Weights of a small mixture-of-experts language model, trained from scratch on English Wikipedia.
Size: width 512, vocabulary 31200, 133M parameters.
Below are experts of layer 6 (counted from 0) of a mixture-of-experts language model. Rows are named gate (a neuron's input weights, with its number), up (a neuron's input weights, with its number), down (a neuron's output weights, with its number) and show model dimensions 256-383. Each number is 500 + 25 x the weight over its row's rms, rounded and kept within 0 to 999. Numbers have three digits each.
Before each expert's rows: "mostly gets" lists some tokens that are sent to it at least half of the time; "comes after" lists some tokens at least twice as common just before its tokens as in all text. This comes from a sample of Wikipedia text that the model never trained on. Tokens count by the router's weight.

# expert 9
mostly gets: " —;", " FW", " Goals", " DF", "'\n", " ENG"
comes after: " |", " ", "0", " |\n", "1", ";"
gate2:494500493497523495463510477486501516502475484491517523471513503523497524482467455488542499531484493537435509497460492467474521490474478478512448468508478517495450523487472513525532531545526496512528481506474504468504522491554506555468514495500479474500485457487518509495526472482454543513503506485562479518503456465488484456565503486509517487473507494481489489504482472490486536486517
up2:516513524510469506517486500492514493477512518519472458516484536486527457480502499518502485459494514480546501468535497492497461510558518511508570532469495469488537457531533479463473500463485505492468496492532495543459474473448515458512488506518499533469510531522459505496481505535534476501533483489459517484479539537514523507440524522458455496534535490546516491504530547494502513485505
down2:536542548526476525499508533494523509469534512520487553475513475472503542485517570515456496509508460512503503509488474516488459478488497494510490512520494515551527512465515486498483509496500495477514527511505523487530522503476534459533519471498496470496495503511496466420515504496510517493485452517500492520421485543523501476535501487511518474528469530506499492497518478549526530500481
gate3:482480469494523542503484516487490464513486472499467505470522511531489473506518491510492475482507503489462507543513513489493501515528471504486509494484511481495497476455537500514479459524505540460472506481537523485559455512461478470487526490518497512483535457490471510469489505469453508483465487470480527488490498476531496500501475507489459531475522494546535461526494501519485519515508
up3:476479493511543520545520491485502468499467477495466481506489481554504512539460492503490509500514462461524481528535472510523550448493489483439503496509498491454523516472522560538537484505498540480466494498509496508538490518520480530471499518530523490490504484474524578498508459507476498477497497507517484488487541440485488480475513504523485523492497492534540521489518523529467512464467
down3:494542489498496481476484540481475519502481502531505507445497503506512468501487474507510496532522491504473471482515507469515479515483505498510510512466501432532494512518525468496479478519487513483512494523520486508511496472506488473505544536503485513477485519524501514453511466548532514518502514523491500498522491420477514478476466481519494501508493499503515505483524518531558445541527
gate4:517531507509522456500526511516544520451494515484502443547495548512518473496508492504488460538506497494461473525551505478534519514454506494520488476487498461514527466469498526497484510513496493561470522513495471501535518534518511474491510529523516496516544501515472532491548501481524501497495558537511477531535467498506495510484498489443479445490498518503508527454454533517534520492510
up4:524495534529482508487524492451475500517513509547495557471492499521546503500494432503512465508503495439525476503499494504489478483491452504458481527521526470513487510502497466478513482483535484487528518496495524445466528555490478477518475498452488485533521493518531502476461480488482502536512471495519527467513484498536457529520510482534523561495490508497498466449552492491476493505503
down4:534529502497468477520513450528480486504532498517480480501509481502517485491504485506516482505457529512510482523476513505454547504523489516496552480479553484540475518498462511515499527527507514527483486493505495559473520485524448530504501505497491516496490499513550476489485479473538474497539501468518501503503467491473487463480492522503472511501477505485490497531535535515486468533468
gate5:553462464471500444506444527504517506481530485492489497503487521505488533484459480504467519530544512537458471541492449518536507541473544505524549486510539492468507475531509509534426468483532504513515517506482501496501451510493508507501505473533466543485510532464497460481547478504513471476498460477525538509501516476499492486470503517555535487477509553465487476528509486468438540505442
up5:524487520458487486472490519498515447494490495525500441512485504514469477484442533523417521496523550545461510553453478496562527489481551501473542498521521504507531494510525536550408492465517507518495486489517511493494470476506491503472532508530488553485513557459514459495498503508464515496512456495505487516521514486522481499469484510526526500479477509458467472512508469512494510482459
down5:488497447484501493462516507551510541508465540520486508489551472522497488535479486487502521541536501474514530498562490485456493501450447487541446518491489511533465510495512519495479527491517479515474498490511446468508517468484472511482511514501537456494536471514507501462489470483466513499471534519460511455425529485463555458464528502484494486481451510518497514501557496534512512522523
gate6:497503484502465464520536476478559492480540487541493480513485486494499494505510513495490517514475531506466509463484503472542455474493501496431489519492532514492508531547471498504547526491489469504519484477504514483514512518523513512498472472524456508485481498484561464514481523484532529522519497499492463542549469542485513519533513525504512535522474516490498485546519495442434508518505
up6:539510499502494503482492527479474488514448501503543510492506487513453487514508527518530490463490458487554473517502498492510522507485496493499492473507507468526513482502493506478481508525502503483526527492502501495491502522497521478528505487491586474492516466476470486514542482513529523493509445497482587486456513461520494467467469518499511452464453493478530550449521530516520511525452
down6:495481539489479486497526514473529490480477507524465502503561476480457489490513472492490539491501487527432474535465503508528509486488520520491501519492517519474519547500507499486492495529502497530541487540503528497480461497486549536487474492526472482471470514500520507486489508490501485499523465463499457493491509490473544477523489505496478512518509471513477498518521495531490497541499
gate7:460470510504481503489518506508489497546509529525510511498473489522530503476465452538520491492464492479490491507495553510536501476496462469525500475505489471485484498519506545516521533513514518524506515512485515470475509539519448449548504450490507494463505471507475488475536489502525522447517527491493486481455524481530484455513522463453489461521527536531554500497530507506540486479524
up7:494497498516490486492460489504533499498501488502488519504466483510507511507490530487491530499485488516488502498457509489489475491499528552468520510545483508502524461503471497510541447500515483475518520512478472519518498515486542535537537516502509463440508488491540480490513461489511542457507477522520524515533563553458487488483481499472526488507505539505497479516464489538500520500504
down7:507429529546480472528431501512525445488500483504478528488540515529502493526517507505519522495472529489493532545510512554488493476521501485508487501479487515518497521530494478465490497480515469506547493489481474452522512467488559478496472504524520509481455531499519496509509470474507528486530507488485512502474498501481530520464512511494491456518527534484539555520544505494494475464474
gate8:522471465506492507494535480446468494493544503489473534516500556493459491492504516494500461517511475509502512547471483478521491473523522520497482499518536495509504526499524476518493495458490499497477491480515507526445493517499498498520517449476491520511496490513479544485488508488467505497506489492490495495514464495503477487497492526554506526520517509500552505445507502463498468527558
up8:499481498512489493528471494486502451484519479516522476483503492484526511502523516480519530509475470501524499482474527477507507483544510479476543500499492478487496498514497506539511513472481527478488492539486505542490488505486481479506517484504506521478470523499483472507471540537504508483506497460466493493496506510483493506529514466525489499454472478543486536519508505492565527507494
down8:532500474458494456486521524461547521470482490508512502560480504526526513498518544448513513532540497499506490527511529490536509495515466506462522495543440454487488499473506513518503499496514502547467486520479487473490503485508501484505536514491513523480441459539457465483487497524473489502450494483508474489512532499519519514497494502532508475504518487495497495496474520481543489437529
gate9:468516484489498439533512451537528487552477440506489479486468502522513479495524526480480478460508497502481501487505496496496486465509507489508459516527465493483463513474492506500519512554511476449480551471509511494528549505504485509518575506490498467545467559484501509489492499492534482514499508474533451483526526517512466483547517500479516472542522456519476499489496453520483506484563
up9:510517526468513542444523520486468522512475529486511478526471471518507528502543514460499479495549489506494469528483475491508516527440492519486492522475431498485492481525502486470524500498512483491530510506512521522486516510515474498481510492514511486510534479512529507500549477522481499519506541544494507543506496521529457531536503524485501505447518486497538499479485482455484474532487
down9:515497492558516569541480483526490526523470466506482529472530516466508451548500447505460510520510461465518522485518503473467488511498501533482461524471485481526521516500506482520484498492476478455504499527527498535505475509458492535495468476507479499509515491512511494478503498475478466493477458525471496489507516473481509506487466465483502497503507543496491502491478495518477523544546

# expert 11
mostly gets: "′", "°N", "°", "″N", " MPC", " •"
comes after: "-", "\n", ":", "|", "\n\n", " •"
gate2:546500527491497508496469514525507505539526477481511483471459493513484490457500473513530488472486486502484483517497499457470549477481449477507535539540449526497505434494516503522483481499547507473490493515503467485497499481463509457518512460485476502516506503473477448510538540516508474491537546526525551508523538521501487507526485476505504493424525501484501463540503499538522509487576
up2:508529490458485529481477510512536508521468437509459483518473487492476542424477552520499498478489456480503478528493499501530548493514469507483485473534511499481499448504526521523496491504487510464493489515521493466481528488469519446542514466498490474531517503489491511516496507524485498489466507527487507480510479549537470513472463479502529529487473481494487438490505477483484491506502
down2:521488513485545489522477530549484500484540512505467470484536496533533489485489524531497456519441488511518473463507462497489524494521516488508519501512448499489497469549517483488501498495528514521493531508496493478507492473506505503460460509481505512483489516558502511471490505514455461512520492506485522495529533496468475461456470450494484479477541517500506504495538453487482484553487
gate3:529472557500493518524520488502484487511472514496509511501507491526552508496508474468507508516462456502513452501510499482519521477532496502538488510474474518456465499513510492479481494481487524453521513479482525515523515545478501460510472517459523514487460435512533501474528514500501527472492485501466524548509491514449521521478505521456472518464521492520506477524490544472469494504501
up3:491508549463471535499517488538506488507506535508474495497490528491508447494503495492489489501488481442515470524511509490506502526513507501483528497449496455474491521471476488538492502506478478472517514492489495473432497479507495489495454515490466515501509581529477494486481501474491486501497504513523521519515452499554456515459526471481448464456504535492531503499539498503537536504503
down3:493510531492495526512497492458531480516481499486476467531522479517503473475527481485532464488516466487507524455504509508481543533490483521515502472480531485528520506474502523494524477489520470512511492489508456460477488485543554502483458531496456516541505452502506501452497487552520524500514489528517513473456513504492471524485551448493515515540519607521509477500488537512544481470504
gate4:537481528494517483493522474514465498496506518522540471507459515505515510495500534526533493486514539502496495498536503516555521461512522504519499515508454569504487550552509475474513514505534471539533465493477537480483501488457514525494466479529460506488534524510504507464493476492500461525450502474453472540475496522510467457474478447535496556498481505541468548517528545526501507522511
up4:496506492487540475498480509522505519500518469479471530472545488547505523480522439479487492530504471507513518468450522501474503479501519489500526475513533489541513454477497545514528510509477504463490516498524488485521501521515492487492473487496515498518452456488509516514506507505551537452506507489529489456531480454508488522542492535532475442483534530521525509477526486477506557484513
down4:514540492534538508493449494488517493505472459498474479491476508486518516468511471511506508527511464458449507518520435488484474530502490475517502538495518474499500526463517494515503501525504500489455503499528511479494496494497526490493501471488501507512461500540525472475491483573502455477462548528494498537522480492497505485502501491459531534498505517500470462503509478539470528473499
gate5:509495511494485505477531505515511501500507550506482467488508497485515534528474496489472488457501518541487518487514505523485487464505532495507513523540468493481467482483505497511494483483494473506469517551471484476534503510507493477511474510456488510490458490516522533546508485488516494455500497488547506518474443495535493503449536495493516471477532491497515468494522510474482546533487
up5:499497511461546465473512476483492483525533537542502523501503498529467538494442488469469528485532541495495501504506510496492447464503505495482483515500482461519516489468513515521469516522498499480464564506485517498498498519484459479495469502452524531507486481487499549547488465511558518465511493513528494468504472512497480447489551499512496462452499529482506525476520517505515511490497
down5:482475505558481495530441482517523547476490483484539490504500526495452492481505462500489498493502500505511517479514502556491491490485514443481537499543497490481500516469489535514493471476475473525502476476517464490520562508493516472530500482503505553487462504513490499588474498475515550513565497497527489507523474525491497517495492496521488488485495508487541498516479472501516508458514
gate6:530487547465466469445501459522514480485510503489456492501463539559491494526485508509468554485484485532518548491493521496428503500513495534471518516481531434530539458460455495526499474500481444515520509516507486505505577487483501499488529505458514546479486539516492515485507465513524446507530495462520515465528493531463503483472514477510455483535506498479470512535477479462452480489500
up6:497488476505500518525501492482467526514486523505530528490525486468510510510498480533540449522519530477474492527516495503539521495457520498520498465513448560472446565520515488506512519528468541508459489522477501499491426516527464452542467540541464501505496447483536476512498520500471504469473476525518491507475533476516490518511498486523521520519504462472488498500504504519550491507490
down6:498495542519478500484516492533486481511489493545505494491449555485521492481493485529473522537491507469524509509476470558490505481500502498499511476499531534450508542501492504468506527507479502476512515481496512492499490522483480524507479489485500516517459473466496514517496540521512510540495518476483461497519497490491552495504508485495497518452444433518556454524454545500481498510516
gate7:505497503536556538484474517536481508505508490461526467475563537519457491512533471531497498501456508514462462465521469519495536486469504476524531524552492503541537489525489481487450531473498506514521500500425543467471523524556529493534493480513496508516472529499511515489521480536484508472526518525520531486490481482532521526451527524500532529513504556563532467471504552500471486448559
up7:532475502464447511506531510500512496484528531470510490507479476493496511496488505540528453486498471465550515506537507532502490485524558494497485497537542450507558467466507510517445534490467505516518492488497498523494472511442477465524506491497485523518485485514497522446509500481503491488538535518541498470493536505507493496475482482521471484512498502523509506492545490479485517493516
down7:518468468483486480513471447487479533520500505480471474480511518504476508487494469533515515518481474497521472496508483473467444489480476509537506510501508519528532506492471454509507565505517454486524505494513456463493467499506530533459478547525505503474489533509533456529565482532524513469506517506501472489519502526489514502515526495463484500513474481474470481522504551523476514467485
gate8:522515485516539483441494526531493419484492474469493535515500527517534506513494457464498516445543516491548520442473475524499500528505494488522462520449485528508539491487515527505500472487459468511493500476480451492509480525483501520501506464479502518499499511487513530549522514501508505523498454526461492516528483496538556492503533495506484532469487521484504517478512504495501484507552
up8:492546475533543541477468482517513446520496489491520526494505497531504468538499459511521519489522501498485482521504500513486478536518477481487451500478525519529554454507530484511490499480457481515510460531467461511483486514480505488494504492465495501512520488480526513522524516486492512509472450512530486520557463543535556487558528507521456491502497505509502505514502536547496478490566
down8:480511516507511507484516495462471536505458526508553489468486505494486480504509472510514488475478474456485485516531500525528503507455532494500559525520536509494468489525493465494538495492477470524477498475473512526467462467502507496476504545563485500488507491505486540490494489512503478531462501524458530493452527495479506488539507494490462503436480472546503448549493526516537495501516
gate9:499455481513517494505509523514509505526518497506524517487503454528527449523477475506488509511508490505499503505482484495538544497509513498482528464512456500525532484500539517543494489468501483474555530521459512520534517530506534462505531535476537453510490502477457557483480482500489501522520539503491511489473543462486508485489531495508492495537481503460542509496498449484498470485521
up9:475531481529499522531498483442515488448479496519542523520490512488534512497493457469506479493483474489447503475483495488514530496481508491499495487511435501513503545488479498505495542503499476496476498542490508487488483522508502460519487452461461520521504494494546463500464544514526533497516510435483524502484498536459491535469478495525488519472477530545502540532458525515462478502502
down9:519482512488513526535472467515487508509532499503443543525526473494543541529519517532454470509491496507537495445495494482485507485501530484450472511502485509518484495473486476506532546548505493485463493479502452514507483480503465443444461519541471480520520476482478490468505475468510498542548476485502489463545481516521479471504506475472453489502530492547514486529499494489486512477471

# expert 1
mostly gets: " education", " University", " number", " student", " science", " students"
comes after: " ", "201", " in", "200", "199", "202"
gate2:498467469512541508502521509524490517510451476526540524482504455499500563453529459540457511456443507506516446496540537506514524490484490500470453485518485525547515512500500553484497503503500487475511513467518504529510485512501521539469482532514497504479484494509519498507488509536505500459507489493506488490529481510440489518425459503497524523527508511522502537512522481501464489530557
up2:521499500470481466493488522505537441478540495501450497462495511483511502502488521529510499505526504539480496512493473498454507502477486516474504523515516477522527465511515479500468511508488504563480502525445518467519470503492483469524531448470523509549575525471485493506499519470519507498522530512474496499483497476535495544517472505474490497460511518519529520511503489494482513507466
down2:493454463480504471506562551536473499546490498487528491515496510512522532487467514504484506520481507465519455472475509499485466456503510477476441497486490520511496486467537508542492501529473476564514490508477502507506527502504526510522495450459483521464480514531497569528501525514493527512486475469517463503516515487486545513491491457535500469519470510499512480505495521536489510476470
gate3:538573528495467539521485488523483497522509516516502509554485468506487482467478496488444538479509514486515504501495505481472458493501509506480440492478507538497522473493493519466508526484456514497485476512525520494500494531514496526477515479489515503496493489528550493491507526497517538496505471498482509537483518498499472503493492495515506474486486498471496478524517539476519490557490
up3:523537546498531492568509461506501487515509476515508447519519495492462494485508518537477523516520544480506508509463530507460512475504527475515460521505492516483478486492511483492527524526483536513544514538510498540461489530518501503485530543518494452511519536519490557492471528485544504518497469477509516479446471484481467514502477475506518496519514463496520543515484511508479488512461
down3:447540498515495476512499484494490505534457441470490492508481471519488501525510506461472523501505512471550510516511511477537495516499466483481474516503511555519530502440504530480492520488462470475524507485516509500433498506478475496498513472486497496450512468492491505524501500504527539481482506509484462518505504514466499467509550495541512496488513512520458512482511521536502524501506
gate4:457491527468513531541524499514507497502504492511477505511469486511493513509507524512510461459502560490478504503504498489442506482504489493503509531489552528495509498528510464512472470523508442496516489541479508502494526501518508490514498463440501500455514467500540513521487507485485510452472465484503506468488495520477494508476546471474484466511461494521463539528487499477469458505542
up4:462450492454494493505498516491513499494545495538468508510478495465484514548550507496492450509489495495471516516494513515423515490486503529539504498487519533476517512540507504481523446516538508482499493525490513493480497485519545503497501485440478464474488494465510512480478516512460492460490487505506460456530499498473474545487524485480500527537495481551477531480521528491482473488472
down4:489516497498504482475483489473468462515489478559509496428465510520536485474514499524500469513496548479478522502482559492451509488512494503494515466532457489544504504529478505515502520489529497519490476523461493494539516508539503463466467518497483486460491520514512519518491488462509486491517486501502516470483539498449500485515507472476478457495506477532504527500500513497494471518495
gate5:528490506487489500525524501515506451481487529491514495515488492494503503471483506500514505486529518489482512526516502502513473499495495513482518506520465497502489523506491507508473505498525508494509461488457502527489520476454462522470455454512504485515490506488518562502466542507536472483452500477489471519506505529499511505566565508490490495511469539474508481526492493503425518507502
up5:469510507515523500504462503474466548543535455484507515505529509520496517508530492503488526518503512518517470459475483487499499520522526472523485500463537501509501470484495479458526486495532514513502537497540539484491505539555544486543574507523536502474527524511517468496474483515465511491568504534522509496491499500468487496432454508494512522494484460560504522482481521486544492490514
down5:527500520517490483500502487529547467481512506481501490441509512526473519512518520491485456469503508506431457489502478496516474556509514473503474520489522508506516486511481494478504459480523471463485466509531503514485569475526465509500503504471543488479518526518496533497474464524509491526480471531478520559536538569519474499527504541477509485516460493463477520515442529487481546533507
gate6:483529490481488476442516517467551521479509502498455508529500442540516501525460466434512502508535486497500497461490488490548520531531501505462448509518501483486515511493489460509508490474542513492509518497479499510502486495460500472524494513492483479530500530505483528519478453515483502457507531472561466486494482475492454517528551489520530513511456535514497460513496494501478526457496
up6:483472496495425495485516497534509512483484517476529518487501430522471472530503478469505499538494481481511487468497499511495501582482510555500484474507523488499545504525441472540514523499484506500511477513501476494506479511485520474514519523548490528505561506514468506526493498523493487477485522468495518503536475456505454535530530480556497520474520536479530508495470498526489522503500
down6:534473511519513507530495494532547479505471506519470502484446527493504476542528499511551508520484521476524502472505516482508499498487491504477504475479482499499455553502489484512480474466477471516505484467511496436451521529511550509508509501488465526456518467536486518490532501507483485507518519499528498490483498506506496526490527506509520511484471499499507534523461524518517525477448
gate7:507483477497520445489488482474540527529497532509498512502512554446498477522547495488488542516483536476510528528469500517492502494543514537532515529503475536467501508485450487538450508493478507516536503465490518516499529479489502475538471479543510510485493469483491488522497507516458470532499523554492448510475511521510540495526506507465481487486506496500502524548479516519487467476485
up7:488466482483521438483484458491538552510484495479480523548499526441502494514515502471468535544502539471515530542509479521493524522520497532513516540503518529506510495497453508537465493510462461481513517477480481498510508500489493501543481486513497514505466497483470470487494520472430486515484541576492459525470505518496540510511503560448483528506509499490517510534466531526501464470493
down7:479490494476516481520533502480495503510490507493519508513514496523533519497469531551490574513483511506466503515480513529514530483538464500530473493467463480536527499486535524461494520485472518503502494484483476521481453467515561536508516519501560485527502504498453490483514495485463487549487546479506537505508546523483509448487515525483522478474497481503494508555514501512495496532486
gate8:548506527508507509535492490481505515529490533504509488474471466467442511475504519502482507526483498479511519521471509485436460503546473521487543524513463453490493451474546474495502478518517471480479495496512497532475536550463513500504496520552500502458525535507471459502487484508474535504480511487552449482499523495480547482488488495530471527509524519522474507491482496491512530546462
up8:497499490498494523546506481519504508486486506514477507502510491490498479485498532487484503505489506525515515480489503483490489525467519537509498507499465483484485481508510518547516488510488474526506492473484565494510452433530491512546498523494508484530543458524511508491512470483513466506533487504509521542511541513490485486499507548519499501528454505498519469561463506527475504483519
down8:460499502498534504499476521509505487451499495523509498486493534524472516476525520456521492483492472551513484497503511477534501531524510441450500494490478502484503480524528433503492504502501386528503499515541529522492523513469474515457476479548481511510476468485507507480495542502513500530511430581500471521569561474505469510488492474505498470472495490484541464516522496504510501532495
gate9:492500513502494487492491525487481518482538492491488477487473512453466454480458508456508498495518451513485458528518480478452457500521505541478488453483555499484502511512502503536535466497491463520503497466446468502486501467474512502497503474500466467471515494490482528521515488540508498542519472505527506482498560501498508502500487515512464494476495503508451469539487480481513451459474
up9:504485451506474493554533510511529507487509485528543520478522534507527447491507513479521500515457508504479524498508500484526497465507494510442495454520472520524496503462522454509495489493452465538501507512525487500477524509483538542471554503523532478491531508515518530503507487537467491519516506511510466501518536519464556471486476519505457459522541508468545492535505500497578500508508
down9:490531486521487507474540467486516501535462533543493512556575510496505528546482508503491507513505482488487501523472511517503489518521506506463511501529524528519498507519498478490461510470485480517499511502493533483493499487452500537464510474539465507530468488509473453483529564504516489502471512478486511528470462492472503506483460483559513505505519500483517531462510509513494510483511

# expert 5
mostly gets: "\"", " (", "193", "194", "195", "192"
comes after: " ", " (", "–", "born", " =\n\n", " /"
gate2:518523524522513480506525516464507484468475536474481510510505529541524513458469497520513473489498541489495510559513469468479501508526510531550496478466467527500514516473529516520489459521490468516509525521493508541489538479465479485586514503460475522511451551499456458513525572523532494453470528514489465546531518534456480489541504516507510499527496499510495472525515498528552467463504
up2:489492473467522546517487510529502508511536470514471521494543518466484474535497474506503490484475510506516500474473533505477510505479512479470538512524519486526512474503499492503495527487527512514482475482529499461520467487532532504417505493525524515501520459472529528452471438500431492526549474513505548497451492483528535492487478511488481499484475474512500502463528501508460527520517
down2:499509534493520503514503522503488496506479530479537489484494493519509521466529511523498519441535519478513503454522498432505484499499482446538502491466502544541466475499467493476505509518538509496461488506546516493516474506488521534435516438473502534501529494506499531420494511527478473518510487515521457489498496502518484496515496508522501524483460517499526453502477507500461476479504
gate3:520516534457476478543487494503522505507501477537498482514482492505534489484528482467501496526476513542514516463493465507478535494500509488476482524480491475500489499500502463496487501455495500482530568480454522535483486422492479493493477475491545522511461528497520532483476497510492482549467478501525439515488528557519480504489511485461517529481455513480498515510506507512479509519469
up3:498497450518522543467527522503488507485487507466538501458523498478474496498499516535505498491519473482472498524525521514535469500492497473530534482517497537523514518502488531521530498530523505487453450490583467510514511567505509501480520521492458469492501458533481500505534502489489513489528553517476529495511497454492537486497485526544491469529551510515506478507484509497504475489526
down3:556541515458491485505511485492544488522491510516481517517475523553520478533483514493554509503517492481496506514514525504483517515475496515518520460526502553528499516501495486490515467467536511492500511495449476499476494496513539469484537516474491524508507506456536531451458413479510460546546497544516438481521544516484504479490532510468502517474489503505452512502474517487527497482487
gate4:524497523493471493465496479478506520541500514469523496469517515488502479479450476505515495492487495471523511504528479480511487484491471535519532499552492481502514451475511490449478528471488461522481489503465496491500554498489472493494504512479492481489563512478512431477494501463482460514498464507456490469487450497492515522518522529469455457492573501467507513469513502506481513477507
up4:479507526466509499502550468433509474512517519521483489542528504499516491543523523459456533517559535502516488526488498547478489503474532547444465511478458499519528487512503448538542469515487531496511545529506462504519500455483514469513515513531507510505394467470491498524487516525517514480485529474479487497509537514539457480510465505456474531487543457497486503511522464513534505517520
down4:466467455485484514543469529530506545430517526491470510503530474514489528489496504497489500512549492507554477508478547493508533530543503493540505433526498506505486524473529512500486509567492552502510504469516524512513512500543495494494498490485479471541521486507513513492579459515497471460548499510515469499526517483497513515527448493495481480522542485451525509537467509498503538542456
gate5:522505502524482485527494498513518450485561499464493518516469539524441491540502511474508499512522492490509494542526504455507461549501554535458498481546474483494476487508521518481550428511507488527503538452507467483463478542474486529498494476468530517506473474496484472517492493508459493534498486503481539492513495568528453495498555514486496480479502546504490523503527507484498520469548
up5:522501501472440502489492528492485448477528523484478557521460502513486522475495456511478492521510495485508501554492487468485471539523528539485501498526463539486517499510536511494523450521508522514497531474518482517446474514483462523508471508498520542526493470476511471548465481511455486536495490513472485503544494535532502530472542525480488476499508565519478513534516511507508500459464
down5:493481503527500516495542538467491466493453515527480527468507493510512486496507432482482482473534446468513478488455477484478534486471480493519480523526526490481533500488493494473516470500471491527513495487517524509504474529497514479522490559474457480509525475472504525517475507545492483534486562528514519504502512502520498512558521496533500476468520521537473499481499519492500497482492
gate6:486516493544515483529517524489493512513515561466462510510544469501503465515478493512492500526529534499525508528510493517551535553498508484489496470518502521485529510481495492495466504490498442502483513528492498486462506494443519525505541471513535481516493475503476500471502479465498475482456457526473478484539471506542491481507477495515456499463499568505503482459509492529501505508464
up6:495507463539510510531519554486493507512512542467491511497540490511492470520499494506534512520551518515477552535497512521558512497492511499509539440496491530500488532471499519494459497490503416496499546531478486461481544526450536524524546482508557500505504454501472505467513488490470486515456483508448492477522464509548497486474496485534450496487502582484514474502498478498511509525463
down6:481484464532476501504525525530501479514481509482480476546525493482506456515473490456504467482493541512486515497470485528525489492497490517533527488545573491493492487536496503508471500503508518500507521505473546510521470513508516526505495478497472505504524511529513487489519450502509469556521524508493438471534563433488507502474526507461477501543542511503468491493513485441523498502505
gate7:494512481534486481503492493548458508487472510507500525502473478480488523515467501495455496461494489486559548479518507468491522490506488499503507493513516514504507505438520478491491508468506461521542509527491467516478464480454506515536514456474468497517485544523510480450479493476502567515492469500549513489463465442554468482478493494514496543498485457505441499492490515475563451510482
up7:492561511494529486511516488499501519484538507513496499509458578505483467512499483505508517483521480526503540519463450490493498456463477488479479480505472457488500503544509513481517513519526578482473495491534489492498538504453467482464507499530539509522491511519551480513513523490470530478482499556499538483486506507496459550520524442522527533469529534509467500494536497515465478514491
down7:514498508461510499484472514500459510485483526481520534491481540504542541523469494485457495510500493479479490517478461518562513482496482518502516478536507468473443494517481570451461484495477441457499500471482514556511479488521501509528494490522472496503488513519509472514506567534509494476512537497474493493479523543473461487482455488490521509517505466497464495494450527497520505506530
gate8:554486533491535510465471510468503503505519482517465492482494522508492495491505510520503475524454530529523478534507516498518541566514542504540485504496494503502485489497461524498466503520491516481489479481498482504540520503462432481511509529481509466522470524544446501504481522499532498496473507535489468523550514502524536464532518538499526488514497486506531511517499517554510470499526
up8:473479461498483491497464499526524523526479460464517474514517541486488459477457456460466473453524516531438490485482485494489481481532521495512457520500506540453501498492500535482453496473474520513536486524532479468502478487482548512508453447498516553483487491490545507480536508515481490484502504497470521499490468490492517514466502498505542453516501486525481542565536511469473481496477
down8:498529471488489509495519444526475477515490487476482479512530504484467504461530502490539558461458519503470474516491540514476499505531486484515536479488508531510545447481511501514493517495492439525508486498522488522488521501503504518494542468479461510548516464487527456511516509507513510504478528518536497495464526482520506503510461520474481477493494518484486500489507468487465513493530
gate9:538502491486473458480516514533540497494497559515504482500548542512487506474464514507540527513469505487529488507512500481464501536499486467521475518490514527563534505446478477488502524515481491482468499513498498491482496492485500512517540475522473454513521524471498494531478465532517455459487481531495508541524520502531502517448473535494500463520511506509539531479545503488547509526467
up9:507508481509443494477559488520503492501544540513511464497534521495519503468488486534485502518464496471510471513519510509493482527503488485508495551482545484530539515461486477476480490530460445490497485496531475482512496478522475527487538471505472416502499555465538486494481470518484450461491494534497429526508504492547480523479501538506493497532508496498517480489526523474546492526473
down9:503525517491464521489472527530498505520490477444516455499509522520485515529493451525555565484494525476510516515473509528550490521540507448483528473498511486518524511498478475504493512498477433507494520467509510523489511485507494497484497555504505543498525480458486486475506503504485495484458520497502490535490498499511511548525493510508563533515469511517494505529536543528538508513514